config = dict(
    normalize_top_k=False,
    balance_loss=0.000143,
    init_std_router=0.0228,
    lr=0.00541,
    seq_len=512,
)
Below are experts of layer 7 (counted from 0) of a mixture-of-experts language model. Rows are named router (the router's row for the expert), up (a neuron's input weights, with its number), down (a neuron's output weights, with its number) and show model dimensions 0-159. Each number is 500 + 25 x the weight over its row's rms, rounded and kept within 0 to 999. Numbers have three digits each.
Before each expert's rows: a language model's description of what the expert responds to. This comes from a sample of Wikipedia text that the model never trained on.

# expert 2
What it handles: Word-initial short syllables. First short piece of a split word or name after a space or quote, often foreign names and titles, such as ju-ggling, Cy-priot, Bun-desliga.
router:493516494485487478481513471446511498509495548533496543500468479467530516480499522534473496538456549493503509508484508539495524463460548505489489515509533514484486525472515462468469488495506459543527504530512523546518496522502486494500494505465478505491516487504491541512515506444464527538490464453473466514506531538462500512464454498534479544514480519514508451510493482512491507508530514512493513492516531524505504501459483483517529480482480533528525516453476544450500491516502536
up0:484506483484466495507485471466495465557520542519476505497536511524504507537502486497510504540483499536474467441506514510511502481502483518481497504520479501475512563470528482517521503532524510529512521520525541509515480473485517521471537516468527515501524512491453527500505521494530505541513469519491506491488499526504512515482540535536495507504493504491561514520480396527502506526531495529504504489545523492455528540490484483525517496462512491502483512547484496446535538479488512
down0:499465482514514539500501501520473493490445503511521493452486496495503512490524518493491463511518488491518498482503519484531486512462476489522514502493484545520526466518493528537510478521546514492546521451470512528507510533495517460536511517483484452529523485497516488432491488503500506486501518535480525514532440508500528469519452491521515525515510492521458546551486516485525448505474516442532499486502500564499489447532504548505492515522494521498473491522504484514472544471472515
up1:521508448509491528523523469536484482455468536552504475513510491507463481437503492473502532463502516560481531531505543497484507483507475460493480523477505518508514463491533489472480512486466454461528502527494527494501484500455474490505510491514495529496509486492493538543489567500502529465536488472506480511532490509508499484536461493544507493490571502520515496499504508495545501539520496482462508467488472464467492497495528485542538522502493494522496519524517537491497501528494542
down1:504491531477516510508518489485489498488511481542496503506508521519574515466471506476506497480502505518530511471469523495537515480452490469496526464502504509479481496545473469501461477507452518506510508512494478494567486455478496503508552478507490520506483456439495504507504493477532509515484544485449445555486499486453503506527490459464502466543490549511471529524531496476539507499484497481506483469463507483496495537480453483489558520486495519504488513499549513495493519522501493
up2:514475495525480494499541490496499458471494498515542465496496511487524511494486452495507501464493566499449485484474468490482541498490557503438518554513491488517493482489552465492494547482520487483487515499509508489540518533509486534503538494510477491500526544496513522513514502443505460471476481511481549511523524524487511536520471509521501480507508526499482494528458486485510486457472476515472513479513482542488526497496526532517509519484491526449549547494509505540490530515510556
down2:557511541508475543480507515494511471487463531523490499512492493540513458486484471496506518537479507495459513460486493467510472489550450477532531548517532504464467464485466504469459510504471518511459477484494533426492526501526517475461505481508515518531519494522513488491462511546461488502489506487528509504526510472516472475488510496498519519524532458540497483460489484470471534480483518513538521510506467502533500480477502500513422509514498522476504511507517485528486499527507468
up3:503525508488491524496486471505529471501530552513454476516443497499493531481504494515519462520467486537556522513512507475505439457497528489488475522506496510475447513494453506521490497505491491526517495488510511541544466506468506528537464513488505492482471476529540502505503479484485501498494496508529411510478534497517514543478499476508472464504505483501493478525531522530499499535458540493517511444550508502527516441491498494502503480474473526502520490511502500489476557498525472
down3:509526468515494488462463567455508528501468525497483546471549492493525517473486494494502497477510471524482453507487535458488491508481507470507492483503481529517534519512498464487492511483512453494502504538517520534499551474515520502495522505484490503504567514483493519507483487495528496490511539534479476465494511561536495521502466504462520480517499490456486472500506502517557502486508490503495496507505473487485493528546511460509508537483506514510465467480488521488456456450453567
up4:548554478504451506482488494479504517523485499512487511488497476543456478484463563468509505548514518530495499484455525494492496488450518501550515510564505485486467510462491506509504512537462466481485489471521520545512479523526489538498492516476489498512511496485479504523508503460485512542505508470519534509492533498531502505453472486514479527528496498475512471546444475525456469456516497492518500515526535507495485527480484530490541488482525508503524501448489484456524503543495505
down4:510503511455500529498505503510491484504525508454496494525533509483494472516531515498522536535497518488493527534512482511537472481554530505497475476476515515518507484492523492481507528491466497486481489504497476508519528517512514472517505493533542526541515537523532490480503500526545569480492502461508501517490505503467509506563508502505542502509458525460513474520530492501468493482503516497508479578495578454463481461488507474470498486473490539504465503470448454471534487533512507
up5:498460507482539470473494514515533485496521482487495480499447487493563483483481489526502498514536532505524515527497536510486530519487484501480496504516523450503480548469472469516485517461489461546464486476529492523483523499503487500505533468494492471511505499482524523537505461507507463513513505526468457460507527535535520454553510470480460525499505473479480449497494482490467499516499556531503510448517524455476476449490507532457492510484509538526516475494514535483500523502520519
down5:484489517495487478506492516494531537522515567481479500483472492510510475464524500495519463501513471442498491505507490535491450466503486508479528554503482517462480509537553519541530503478493457449535530476508513513512491504522495495478534457497515468512508483504448506481480506494473517483472510496513520501474505518517518466514534517486483471482490471486490577501478504504541501495487497528433489532481480521450512454534498482477530513469497499526464555511473495476518478480503478
up6:544501470521487477507520459503522497520469500482502488542519508429505481486485496484487526526479528526502444478531473516481458478522501562499496484519496538512531521489504452501499504536492512529491503531505513524484474581476514491514552470483475510524547531504478476543479486510438509521492478491501535500511472481487453506527489516518506506489532490525504471479442530537519492493475499513451533506522501512481512507478470524498533532517491500484490507496486550492459497520511526
down6:475519530550469502499543482525517449461486474456512510497489533475519472508512474532496520461472473460491461512535505531516537504490530533513528507489486479509555489515525535510535463513477496551507520536507532498507462510478481505498535493483476452500542477490538488506537525502483501493520503528510445522510493480481457537558513492472507464511500503482531481478488543474514505497477538455480499520504490468478471500512488488486489548488560524498501489497511514532517505510528482
up7:497525501500480483472477498524530495499534527508455503492497468533543499463487506528470487508482569468514535521498495519491537444533509467539504541491504504519489492508488518497496484485518522511517497454472530507509519536506542493515546508513473485494478491491511500488498507455482462491441470461567537553494498461489519488513514547481486563508524496491492541566484517515486513514510516521494499512510513507528525484512494491512487490549492515523471563521472504481530486485480512
down7:504532466515490469488514470484554509487490450508520476551518545458517509489500483494497469491491488497535524416510494484487492464503484504536474497521487490545475503487499510526536481491484530447512501466488504515485477519527520478483438496481488489506481491487483503497491480551498492488513474536483521471509547521453493561505512499504511483515482455481453496471471560513481506505478508516523516504502493573494503492527455544489505514491478490488481470501485464525517487499544511
up8:491495559492501503453474512508490498469514507453525502473474483490516536496553529543511553452500567563543539463508453522513538451488496489518458531505488569459498506499493519475519447523488486519513504499526515511446480506476488483492512500474495529473480493492479504495494491485491496483493475486506505493480493533509539492554455500481518481487494517482515533516504487479512525504494470519533520541511510523523497511493534504503503539487495496515469513484464499532474519483537528
down8:534484521528482472544513517480504506502519517504465481452478516506486479513516488537492496496453458509538497499562478508491488514538480477520508536490468486480530501494492489498511462503476490462502484548495500489548486539504456458507513507494486504488529502493501453544486461545508534447515514490548483507486494500530489523529437468480520507504485482489510464517464478489468473491499542490472496538479494491520480568482480470519514484529465495488471467489523512537456461488511490
up9:528503494467456483517534492464430462516484495532502507544555458488491549536510473519495505483527500516514484519473497487477469469501518510490510509500546487509483468464501488501495503553560490472498545489472518515500476518500553518497418512482506485475485510530486502515464494489523486480525505509477483505502526479459532507494528531508464507446511477489514493495529517500530504472548510540504528473466492558504477543491493487540470505484487500475486496497526475483494510522512515
down9:482482460502469471513500490499535535510506480511485501478515476492516562501562472457500451460540462470488527499449541519480482470500509568500532504515506469467514519514464474525544469524517511490503511505502480521528498555547456513469517468513458540514479482519458481490491491511529507546481523483493508492502471526495531486515476468494467469501494496485513545510477518526509462455528519509518500496524511507486508493511504492516500482457484506476491536540475502516510468496467510
up10:464505503530523539522502490513547523518490500509476518529450556461487544477512511536507540489509548539502482492488512511509513480468502499488500473504554544539472501501492468505518511556509537552542516502458486514514517478519522497516507491531525494498500512512461479511540453476474479486515507506498501495468466491489503515503448485461508517491496514455520461542449501538553519515536496484514485497499517532443506515474529485481524500510474492503477519471521512506484490468547508
down10:464528475516472491462540507500493458483540521534519496488490497491500476501526513490479546501487464511490487484445527514487517516479506487488515514481516469541519494458538514507492504493493511540506516489508462456467533522470503479473477497537512502486513462513470477506538480546547521522478544509467518509491539535495453558542487500549517521503535470529544512489475502526482499500504443537540489521522480443457508490486487478509492525525474521534502497518476488489501475514500465
up11:459479496464444517490482502487472464512502522530477465500460517440510472477479489486521492532500490469469536460515522522498472481509486485439534510507464584507517490495482477514528483499480485498507499543473561493511493495505513503497506481494468447517530518504482491536474522507491519542492519491514502470506556534507468491505510486526505523509479525491505501496464491536499528498489525512496521441488460512495502537509500523526540494515453549520494494513466503475490454536500535
down11:490496506477505471562540531494493474475507466478528528473514527512474507464509498490493512501541507487508508485495520501510514494487477507511474544503474484483494451498488523513464499472495536474526502521497505512501533499520503494487521518451493560441532475556544528513505468510515510518453514556527517486506535482500540457502491492501528508479545463521442510478458510484477500485523448491524480483481491480576468484479524504496480493495527543463505501468481517521477496470495495
up12:525530500453461497457526473507498505524487544500549516481515444534520505492472503522480494512513533496467512506509495528502480459448540548496486525517456486480466538464493474530499509466508475477510510503537525463513445483508504504499495517501463490528542481489496531505541520495485497491477541484475513495503514485498515507465475537483478490497524497519533508555496470502494520508491510484460586472513544528516537537502516490506498472506520502477515526548533509482482496499539490
down12:501494491522454464482507505500488504501529437527502448500512508466477470499472518519488496475518517489475472505511518475465482506468495513533488468473482476492547504540513482459497494523497520516513468539455484523541495537465550512552560501475515479504486501528467471495559485523491505495534512497464467498529543521495478515533453496490480482524497463488495488527472530441468493504497502483490483484502488506521526497485529498550502496524489513452476493532520500520440479490472518
up13:515489497508515507495494537496519549495474543572541509526510450530503500478492515498500492518534499470497521497505555521503501506470519498528527533507524473479523503524510517504506443518529492496506478506541504488478472519519507503542506525501493464437501484470478521514545495453519487473520483539505499508529547515501549502489459517509480465480521475514451437443517505470478549506520513487444502476477471490464538524485490488515466517504514500471528504491519502504478532508495508
down13:470476465490522501465480480474508521518501489484480520488508508479521480521517541493458505494503518504540512506498522545517498533522492563470467487533514476465462518483493447454534478517493532562534473497482533551531497502476490466473541498496538534505465498495486520458496464500507500548511525515491515501474483502538529524450441474509490519548467512482547475524491482495518485473532493510501462541512501502501514482471512528507507548524513493509481475495510541506472506473500503
up14:512511530528464510519557495483455488529536482511520477507520484470489526460464531473519505497476517499528500483488480487534469514470491487500550504540552548504482443445527481492480499522536479460512495461519536539489477489504511522499531471460545495536498495467476563468502459471485518516489483481498503448517526516485496485491511509513520478517523497488490507496533520475494488485500523469495494460503532527534521508479485498474508493523504509541508499479498532517494480470575505
down14:493543523517500490548505473488466503495507514501472499497560472538479493508526483512488476476512526535468517528497512490489452472491489501527469507532557540532514548501504498506470496472503511521450541462496476482495528514523488527477487527519510479527486477472474494522486513484507539498530507507509480503523534550513458490474472495534481537486473498482518524517527474486497486541548556487490550454500491507569539490492522473489496492554493500544517525508529491466494501513509490
up15:528548475458513461460495512515487479495500525498476515496475493520487483437450496502500502498532551489470509483456490523506483496494531478552518519483525486485523495452529498497500511499496486477503489503536519557475518512488483446487494504484460507544538540516522486462511514460506515461434447504505473523546484500459547477511522514491498499523501540509484506476450510505544469516478526479502503498553496492498541487470529471511532491527490504524501522480512492489498485504532497
down15:527490465472476454541464533532491484491460522537473472519453519470502500473483478501517504479488495515497519513469532474481496512523491520510474497496517492521485472515514463545474474524527511521501508531473469494514477496485480486517529549506519559470510543446491482512479473495513519491517507521496479493476532508511498465443528502518503496494561479549482553502496471515514510470485495524534485472521516510459492505449512508554502495444475457458518483507473462511480490493510513
up16:500479488495534489516482476493499495529453524507514516504472513484467481462492513474455505438483464532501471455493509467481503503488492494491518520431531478481498524462550534535491514512467413511536505508478466520504508511514476460494517465475462519507497472482496537545453522490515506465464482452484509513491505501506504507494503492515475499506538570523516487514440450509511497525489529509457495495483516496504500546504470498505488499475492523485490510469488485484504522526486531
down16:508500510510513476524500485513518506493500470456500504502508473504502479522514477524487508450523465507523511478547477525509457482479522510522507490450470514487473515520480491501504492519496438455488500510464483471453509514545510541516480476522521486517514491557498456484463510500532487489525513478551487487504532489447472544502478515514442518543446481517509459510486465522461494497503470528494510482528494488513516501522468512455548509503505533542473479469507485526524491452544517
up17:490502524444449488530547495515549483515487494525499497454455495478454493501528489496519541508490510483526463485452463482507486502498509521494490500496513491465526509523501492496492523489484478521516491481486480500490526508509463514484474547491450491519514533488499501514485418507454513500514522499483491507554523522536493549487523475510526502501478465538537477498546524504526503459482522512518501487494541519544465477491490465481504547500450501504494520531499465522504466542541477
down17:527512493529526525518522497506479510500511526480486499539489465520541494543500515566500523475471460527514543488463555456492531505545501480548526512503525521534518548487501525494511528488467507490497525487491518513490523492506504522456488467485548505479527495498490558530501524520480514476495492461529504534460491503512471462512520513478495490535480483488463522515487484485479469496501478530505462523547491483513537502530458498469550502488530533524475492458536502468500532503483544
up18:519523481462523475447507472509455523480527492533528540491468491468504521495498495494510496490459479520504531496525470487539511484508533499475529465498532496514502493520482491524514509492489489566491464512495457588536451508503503508496468493487470527478476461494521473439512476516509531513495503463494527551500519508516451497513495495484500485514496522474475443522507504448536517511510489469483494480508479495472504516466470475520495513486462498518489499519477515448445508528476492
down18:538512512508509482524479446518537543522549561520503488520488507528546494484484484506480479493495471481523483497508484489503545481499560511494478481498512526474468505475463509513520478497494488503454507506508498487505462518539485545494502484539532460517519514519514486519530508504525479430527482488494549506486463504469509463505466527530468475509496477518503562530534521485483531489477460502521492468509499467528501486501485467483536460504518470559508500502547528478531507505498480
up19:514483476460515486511490502447513489487536528558534473499531502492498470508494484527488503508520468466525520480458474475529486468542466494489503514523494519556506544520510510495461468488517479499513503477497463527488462512470500515547482502541499503503487496482508501498503514503524554475439493514512487533476533503478468511484446470505451486458499424474492455478555466506516500472482509533504515495500469488510486565502507501488502483472501509517511494512520472512521502526453482
down19:452534484554468547540494496500504463487522494503481536505475493480477476514526481494528524505493438489502507478505516477528510515528513455490471484452534482498506476519504501514477469535511513472455506504493534506439513446521491482502519511490522533487494491513483494517514457556552520516523492495482481463508486491475511501536508524486457504507509495523528483499480559470499486500456520442477488480445537546507494500495532485490476524471516494518486511497517460495509485510443493
up20:535498474452561485513551470488536488499537547500480494480490443510528498501480515461516500518488527532524532503477512459509505523480508485487489523496456515531504477486511502526471479502499488542470519480543556476483520534503488459510527441478512484461509510487467501500521493481528526495482487472477459546483494515489518496469481509500504483479491491505467458562497466489494531534542488535482532504544521512516497538523524513476494464500517500503495492527450499512493446508485491
down20:492550527500530479551523470504489558440510488491485509532513505520460497500510499507523524527533444525481511488513503508513494520536459532461500517495479452481484520504474506524525523474532542484519505491489543493502482485529547488471514453498495508521502463474475471489543494493542499540528542516482457517470497510475515543506491524501490494484542540493499505493471509506472470554535478481498529511526489522504495491547526471497542491488477505491542510499492491564509528480502486
up21:548490455487497515492500505514534511510488527499496565505462494495473537472501522509492457477534545524510512517504456485532531448489483533482448468505487512557516509514507470492503490509485471488531527521499518512507478533483476497521476474526448528517495503513475477507510453504508550517489469478551557486507499493506466487500458484510507566512526495530509489521488477510532512493464485512515501500515520506486504490521503524530501501504480524525506492473532566449492445476505534
down21:460473542481492533485521501520492546464502457511572516513513491550510539555504520478469507488483456535531515494499485488478510495519477474470490471524542523491459458511543517504500524477495519460480484475506486540479478517484479509510507513480509497521497496515522519513497491476533538509498507467505509466498514500529508498481545497490476455547492503474487488476506487507491463483538540520482451501524518441483499533487530488478478521531550510553508512504540479482515471466517472
up22:510501533485468490491504490489537499551468509505500491507468497464544448516484480467521496525473501516501491532518496522504518561499547449490500508524493545510480535486527508505456504505527480547522538481502480560471461578484489499519519525462490511472463500509472453519547558502488554490498460492491531524528497471481524485493500507499494550524507507521517494499496513474491490511514517500510475534524495528504499500505491478485438504494507497512518493517485502526450497530480460
down22:491452523477476530540512495522529473437470501522466506487429484471531485469487522469454534510497508485513514502504497511511530492533514478519451473500496484524510502474493481495498480456524515494559565499562461523514504530502482449492467509516447522500542482513507515528517511506495510540491532486471529532478463482490523519558505503489497520482485515510555509497455473512457478489504528489546526518493517473521503531512509505528502494485490521499510488485505467512484511490504488
up23:494501520465574490470504468518491523487473531536561512487499533484550487516491506509490510486472486544504522476456508488513492494464500488515466481518497441507510501499451493482497489524467473485504496500466522512488498427491483509537514449474535469492467456524469524517510517492560511478505507545483485531502523524527488504523503505512485489502490505461462502454521493485505490517501516499508535473494454509475507508496484528458491515438527536512525442482491521521508506533510508
down23:480504515487495465526486470479498543481486514511503481494474505509479470503493534524447455476474518505483561495528532523494492494472564511517510529487530491523565502505469461479525494505486463528497495470503537469454524507480527478550475484492517548477504492453473498515496509516484520513503524504453497507490447521526474511493537527525476524482492496479507502490508491489468486545430483475484515543458466541482519496488496508520487484482516481475524540453474474477509506520487513
up24:470528463448491494455518494521492492513492479467492514505495512481494512497495505504484511518529517505497470488495526487505519482525504512541514496518532513519480494520477471454485470511515452505577509500514462499480460543486490461506507453487491483541537473514472526503504477495500510536508512476481467515526543515451492502485445499499544531481521561523511516501503524491497539453487471475491534534475516507486585532520481503554521489513492517509462480480483508479488498486547487
down24:457496494488484479460545519567466470470496540489469548465524531493527507559533473519507519453519507503487500539475534504482518497504461485454470466514500516486465491516518470493482504490476544504510476523493486512541511456521495496487520512534503523472515474515466520522496476531497488520518471489500511479474514504481485481513493491492471453431485533456499538500505525500487542546518516504498497453495549491464520509487507468480508493478523491513487515532515496495507458452483484
up25:465482463475510487520493513476544507478503525491533538509493462514497492540477485510500517499472454498498510520495520520515513490463487550492448516537526397504520496511470516525513493518504500531502480476516521537519493494492494521540514492569524492514503500489510505547520522458492510500503493520487472489463565483522496539464485530496465493462465491509474496502527487494497512505525518495515492450444480521468500514488507519468448525448498504512539486471529497485494520525510516
down25:520522516519444472510497540545480479484477467496495491539526471505551505517471488507519477466482501457460507499514477535549475466512509489509523517503516506543498454445516498478561470497501510527489431490478487505524471532555453504522529511504499494446500490517483513517494472550503505541512464517522475514496465484462507476447526505501514468481509522571489510503460493521514478516489504489533497502498498506501500475512529465476478485471495500494505506538513513498462502491508509
up26:458503465475507500519501478469483468493516506503492509532472480492515476469476473513530534479512534479510533487520470528518473459515489488503478489501475502494469490492489492454496486501497460480552498490488520530559486487469498477532533464490505527456474514463519544492535503475497526490472464499524501480452490509512538502505496467546496530447470460540510437499535533534514550439494460483566511475480502501494492485489511466482502537482511502513503513469523488508502505497472496
down26:466492533513504504504508444539512509520472467520493488481488523454470506506503508465523494481511534460515516517486510508494525519516506523486470494548501485472494464480465508496476521464485491519513536505494509495466558501490493558513490500502504527530447459510494503491545531518521493522492488500504480475527526527489482561512525495506559494470596487518526511545502507511521481496508553505478472479508528465506506524542481511465544481516485527448489530493494486519500480482483522
up27:516533530469474496489481476522489471489519501492497471526492514478477511509493522515502475495506541455505502494500550492505505479489528511456518499513510469528491545487495467497503512514506451532530559493505474459477435512497503506514509449475498493560511527526499527512483511468496473483538484473507501483506507514520494513443502528486518511512471513450517493485489492483473456430522471478494476507481472487519512470502519514504545480532489505516549468456482507499511513485516595
down27:502501508465494447497536507459491429537519510502483515457480515488518541514519497494529507507509496447510495490484511495520487542497516552496494522514489539528487538496469478485486522482522490473513530464501526498473511534551520518480480481477499488495514512529524496486522479502516482468507506480509489500496530499493493569446486503475517470520468433527507505540524539520491505530492445501538425517460513488513495551494514504497497515489541536524500492501500508492494458475468525
up28:514504530463495525488470548477545473494445509504493500443501509527492496465510477457455527495486482486532494460518512525495523466546467487517474515484515482520514483549514530487503540497497497504506473471487518500464522492475488474484505507512477459469479501507418513468483565513518553540520488549482519466553497527522489485531476512476497513492487511469525474517480533489485499506523517517495473499497498515479461486487471504480490512450498550489481490475470505491480490533518513
down28:513449480498518487459513541516487470501522446472525504444545482510497530504553490507520557494472496491486461534486462530516518517518481494503469524511486498459496510500503520478535514520512542502478455515518487502500512453522478472496502479504521490540551484521474496493542547496515499506521489515523482539506458501542513561518514494498461475517508491484475467467515507479539507479490521478535531529496462477512466550537490512485491521497482463478536473494474507516505487531503471
up29:460508500497469519448483497484515483481497514487513516471463447462513523482425513468488528488466500532505523506463529528439513495552497526513496508494533508523467464504508471455489506496503516515531500474528517512526518521479502473487471494511470514526498492476497554513548480452477515505493487496507468550512495489518513504486441520461543502516519498535488498491493506531512525488486490522503532511558541468482490514502525496503514475537489507463456503458493540452515513488500474
down29:487479476507514532493516484520514499508466482482467528531529513489505475472516487505446516528461488456475485537485516540496537522486547443464521510515478504468486489475475515505514472518515494484505471480455504489513477492497514477466461450504525539476532523508490511458553502494507548508504515513490487490492519495484494492486483494520535480499445493481513545466548554492485494500496477497514484485542520481458518515516525479473477486515565525445526516545522515490483453493496476
up30:492580498542494470513462460459512495534497492480433536492448468511525523487487505533520513521491509486519511520468528511546515527468494462500494530515485519477468513511558485476492456498501490506507538501481527508500508523513465554509507505493500509511518511447503503470512500493481520490525517477465465500507515505496546499499509488515500524484514521477523530526485531512511508538545527466497512479516480463516503514467484503514520494529443496528544496540466499534475518537445494
down30:505499510499472469487523503473516482517497464500444518487498467482494498539539462498524516508510522506484497539472477525499499516453485486503482502492487524493459485494532488512536487515519505493448483495517487486491552505505485453514518439487527574498513506496460477475471535519532516506531520517488488478493511499500487515496535471561526488469480485508516429476496525527532511501537484487533493480532529548498450505493458483488519491498484500504529545529500526506494434529462485
up31:482520522473540499491465532473500523504494475535542506528487520528530535485461489475504494459520507493498489482508504497521530465535534480465537496493525458489534536487531466535476496517506475480505490474518500515506503493475480497500510491455504486502520479522470590497511549476483504520497552539454512538488556564500477482546487493506478517508522520499488490462536553493507479556527486532503536508487495479475494487467490544513494520510491514495520472501507504457487483504490491
down31:504469504494516503474551489540464492532493540529481536520525520510543499514504462493521489528494478498499509485472491507551510499534507470475497546527488480545544475466496513493487517507478494482455520489507493538542474512463512456518488539474506533496507481477476501482540502514471510482447487526495535465497486483486481496470485558469547549512547517527484520502520488505453507512508501496495516441521512484468542542492475510536515491498475525502502510471547456520507488514475520
up32:480459492465465528464464482503448509506470487501492485492501504483498471505487466495551477534479521499511493538521518528499549489484526498492482485476467528539517502514539498480481536515500439486494460535499574509519507530464511515508518485530497510475485510493517485506573516461511536546475488497506511469516493521489519509515475495473462502529497502532532515484456490471486470478552521503510510536568494522488490467478466501474525545509508481510501507544464515514490504487517511
down32:508489523575489503509476461481530484515508480476470523516513491467474569497512500468509475519492520474554478527517507462484515517517512509512502519510489469484507509501521494510525479472485476524522501474464513492505526471565495504531493512506556455516513521542505540471535471507522497512543476441515502485517464482502497506506479524544469466512503475521486451492525518504485494500510536514499495478477504463519451449483494523494458441476506529514513501480504476540525510467481478
up33:521535492484487542519493481451504481493522500504492496479494483497513539500469512485490521497468493504504436544506496503570455494495537507459488517480496473524457513522509514552518500493521458522503496473460465497496487478512503555535495516485514499491447479516478542490500512517437481505506500477524508513500508529476527520492473506509482535487483477515511515553504521536481523470460524515526473499473493461516514491502447567493533445496471504543507516543497519492497491510529529
down33:484521497500486517468532452506527465475586475473523473479523515474489437511489516444477517488508473515499467468491483494525529524503555495483517490529479499487501459514507510502486492509524458491495507550479444484506514471485511499509475488509499474552471494492495486549506486485528495514507474490447497483537498529498494508488528528454499520508481501481538512533489508519489530470509469489498511497501509483480484532512540551502492486498470493493472475514498455558538439513519472
up34:519511512522496516507483473490503509558511466483505509516499505493521468472497546504519470470507506511516511504461527506520573486480469515506499492525493542506479519478498520486510563509482496548552488518423483498518504539478512479530473495532507523489476557526477508505529465474507525537493462492502524542500488561497472497498539491492540500488517523481492480465490478500501442529478485480481534506507487515483469506489472490516525522492530474555551512498467445505486502502502496
down34:512545529505480481476500502456495443532485476497511516539553499508533486519523506482523480521537538501520515505437466459525521519487538488486491521500470493489481557514475473468528503470490479499519536496456481497564498460507495487514494507505502483517499528469468494491530557507445474515545492506435537547510473511516513486523515494498477522454474518479517533475467473473511491460517523527524504509532519514474481486522488499535501504460503497488491480485519503502513514535504489
up35:507491470481508542514519504467507515465496481510494464546540514473498537544458497534508493460550494511540550483469498536528525480471528528485467520503499476497483566524509485488480519496489470496512528474506501513490469487527514503543498529515533496541479498518485525562491525483491485478501514534468449509516534516493492529504484498518469532471523472497473482484502523530448544466473535521536537469486524501535511496478520511474500534475501495488515508462530495479482503517502453
down35:508509474492476474490499500544521502496517510537498520520462527486489497517547499505469527528502500486473491500485454514518443551520480523504467507531471470509507511471474488467447533490456554506484450564527451486473487522489512468508521502503463477509465481517488495464499582489535512531509547509502489518497498499513484508490493428487490530492511527501539482478524516507508491508494456514519481514483509507487502496523442493495517536490547474485482488518527483470475496509514520
up36:501453478479507489551514471516484541501429519559513511520452502480497486483480518493532477465488527528455516465471503521519517507499492521473498515490501540474524537494537529476491478493488471512498496517454515493467455538476479519512512428510509502455510479508516489475485477445541488511531482497479480505531509524469487504539499515454541529496509505472485495508493472455500476485486506514515472464516467522506491531502537495505487481516499509496524517459476447514498500526543528
down36:470509511507495522479503502492519460501521454540492483496513523527519506455468443496477456469518518499516523484496484512517455499516512486479505472507468502530525543469505498474509499492518496471487498533512456463531450452485503470522514524494496472511502503516520481531474504558502509516484506484496490502479494452529511489485484492501466496521481482510506501538497492575485479537496548532502509520466496479538490531436462512436483545525491503526493554496507533510469476531494469
up37:483504486544523488508478441480465456470509515489522507494510473513507528478484483485498475505489494513529493507541507519517522492496501514516507523534488446489501466508467482496486519503475497550504498484494483517523540539535527506457501478457491492504485477448493525535480541482457474470474524481460512503481505469543467498485487514572490528512515503484471488505479496489472490460521462449504544507514513545508493463509452530531469490518532550503469492532467508515508529465537516
down37:502527437501505562530494513476486506489523495547517461526504508477524482523482529455426495479551509465499485505466536533499455482567518508480494517497496482509495500489496504483519513504515501483483489500511504517500466455531500489502476497486495478488504485488489518501522483520517458522510486500516464501538512500526555500480528536520498565522484485505488492478485500503500524468479551523505490529467458530492469449506523469459497535473458458528520455517485536490509516519514503
up38:506513474468544474494503494486492522507410534486546511497508474478502522531505510576478526482498484509529483469472510522504516484525553490497480550485478462493487516495512441450519466468465463489449490467489501553496534509474481522503440495480473493468488488487484478492503512507500521489524492557477439485513517490477515499496502499456471538494532491483512473488523492496491484475489519483507488455487497486510507483517511501523523482543491501499509500494489473485537532532522499
down38:521466492500533505517477512484497510522440514488518472481490453507501479487451543448490514453506521465497508445501487535475489504519515525443493533525478498476514522472489453508473464514490516485514516498498529502496498511489512502504496497505491496535481537507488473481486444479492501545492498520454491464473528496485479499469528515437520537463485510479490547522487492469562533507522493474503469473519493510483500472488505528474516494556497475471543506514491469555491471461518493
up39:471466478450523481526519481519497518520497492507483459513531470508472496487505474489515479517497510577513481487481523471478513453536469505489493511517511491498489489482460521416497509503481493533496499488544498499487514506507505500524499461462465506488540511528487526548554512492550511530534475505457491509470565523490525475496492497494449488465489525453495466494511492490487512539470489532528511484502463515492489460473522486472501481500502526486530491448504484508480554509522496
down39:515496486494461497469524496500495542492512478485515478528456478498466511476500494494526507542512508500458482485491550489470511489471493490494529491514553505512515488496503493522545482516498502472512505507537524438495485495465495482466527561487519480518501471521497489436476523476477508570509469500503473536494476456524480521502500516497506489475504510502467501507493568527485518533498534483485523439464481500466493443498509511560512502512528528485484475487500455510514446525518527
up40:519531516485516516497477503480534544493492474498530517478498511494511499482510473516497520485487474479492507470488530507477541492513523498556510453486500455495532458545471526511516477510527515500494529465507502485448466532483480516538503498555530480531482474489456485523547549448531569510514462538461514514532510528462474509525484509532510508502485488492489505494520487484463475521496519517483548515483455519486507501520486491499498454484492562519508507469503514491495561516519505
down40:498520471505486487510467493483531518496525506487473463483505506502451502477481473487534443485481486505490534474469517485509494512515467502467492515479484514486510503493512494505477485474533492503531478517500508488498483465509486510545509520499531537467514542509511527542500487513519442490483530433530482513555529509463481528462538458523531465468496543483488513470500507519475514577528495503475496470522532488501556512546474524515502487541461493505482514501501452537496488505447490
up41:499531501477503506515490476488495513503512516483512508496477503512482528472491494459521465570515550495466497505480490518534508547465495448513513477503470476480487500504469463520446483507513556474517497557490545496503485535505498499478450452481482492537467502489504505462452508514468514535525492497515464493535523491525481515505473515482498502486502530527469503500520512501510485431516498489543486497473483493510505493495548466471551468529449512548493488511476526485477547513509527
down41:446484495546521462506495516506479505470476475484490516508525515523543496478558480499473500547473517489454505483459484475479534468460495546514502505494545491498461517512482490481552492478492534476501483512482514486530439442481536480493511491467465491487527476546519494493526497513483533521507495485531487543494523477460512521493514482510466555510469473493496507529507495496524444500518524476476471499528505488502511505491464459473490504490525504489472452505512503480510529562503487
up42:535508500484517512485521452538494468486467524525489505492494462518510471505498501540504508530483428455534524519500533529471507485495507534466470500529504516487476507470493513516496497533525504489518528503513520502487482516505490500498450507540471497484493452470485487507515484463518547489495467447486520517509544514460494572485473501513511479533453498459497464528525487486557511511496519502477487460530496501480511520531533466499469471467497514472533526528536460491467526530489486
down42:510512473476497478457456456511518490537520521502469516500523469512509491477536485544493515564434486494493526526532527504479449489493483512499527515520480505496527512506488495463506523518509512520486472499493528503527510506475508471473504479505504490497490513488496483477477469492496497468500518503503454502547504476519480438515536494443498465536453474511467470517482507498495483477459462463511486490511492442565511507490487475502487536498460525517471502538546491462527510461526465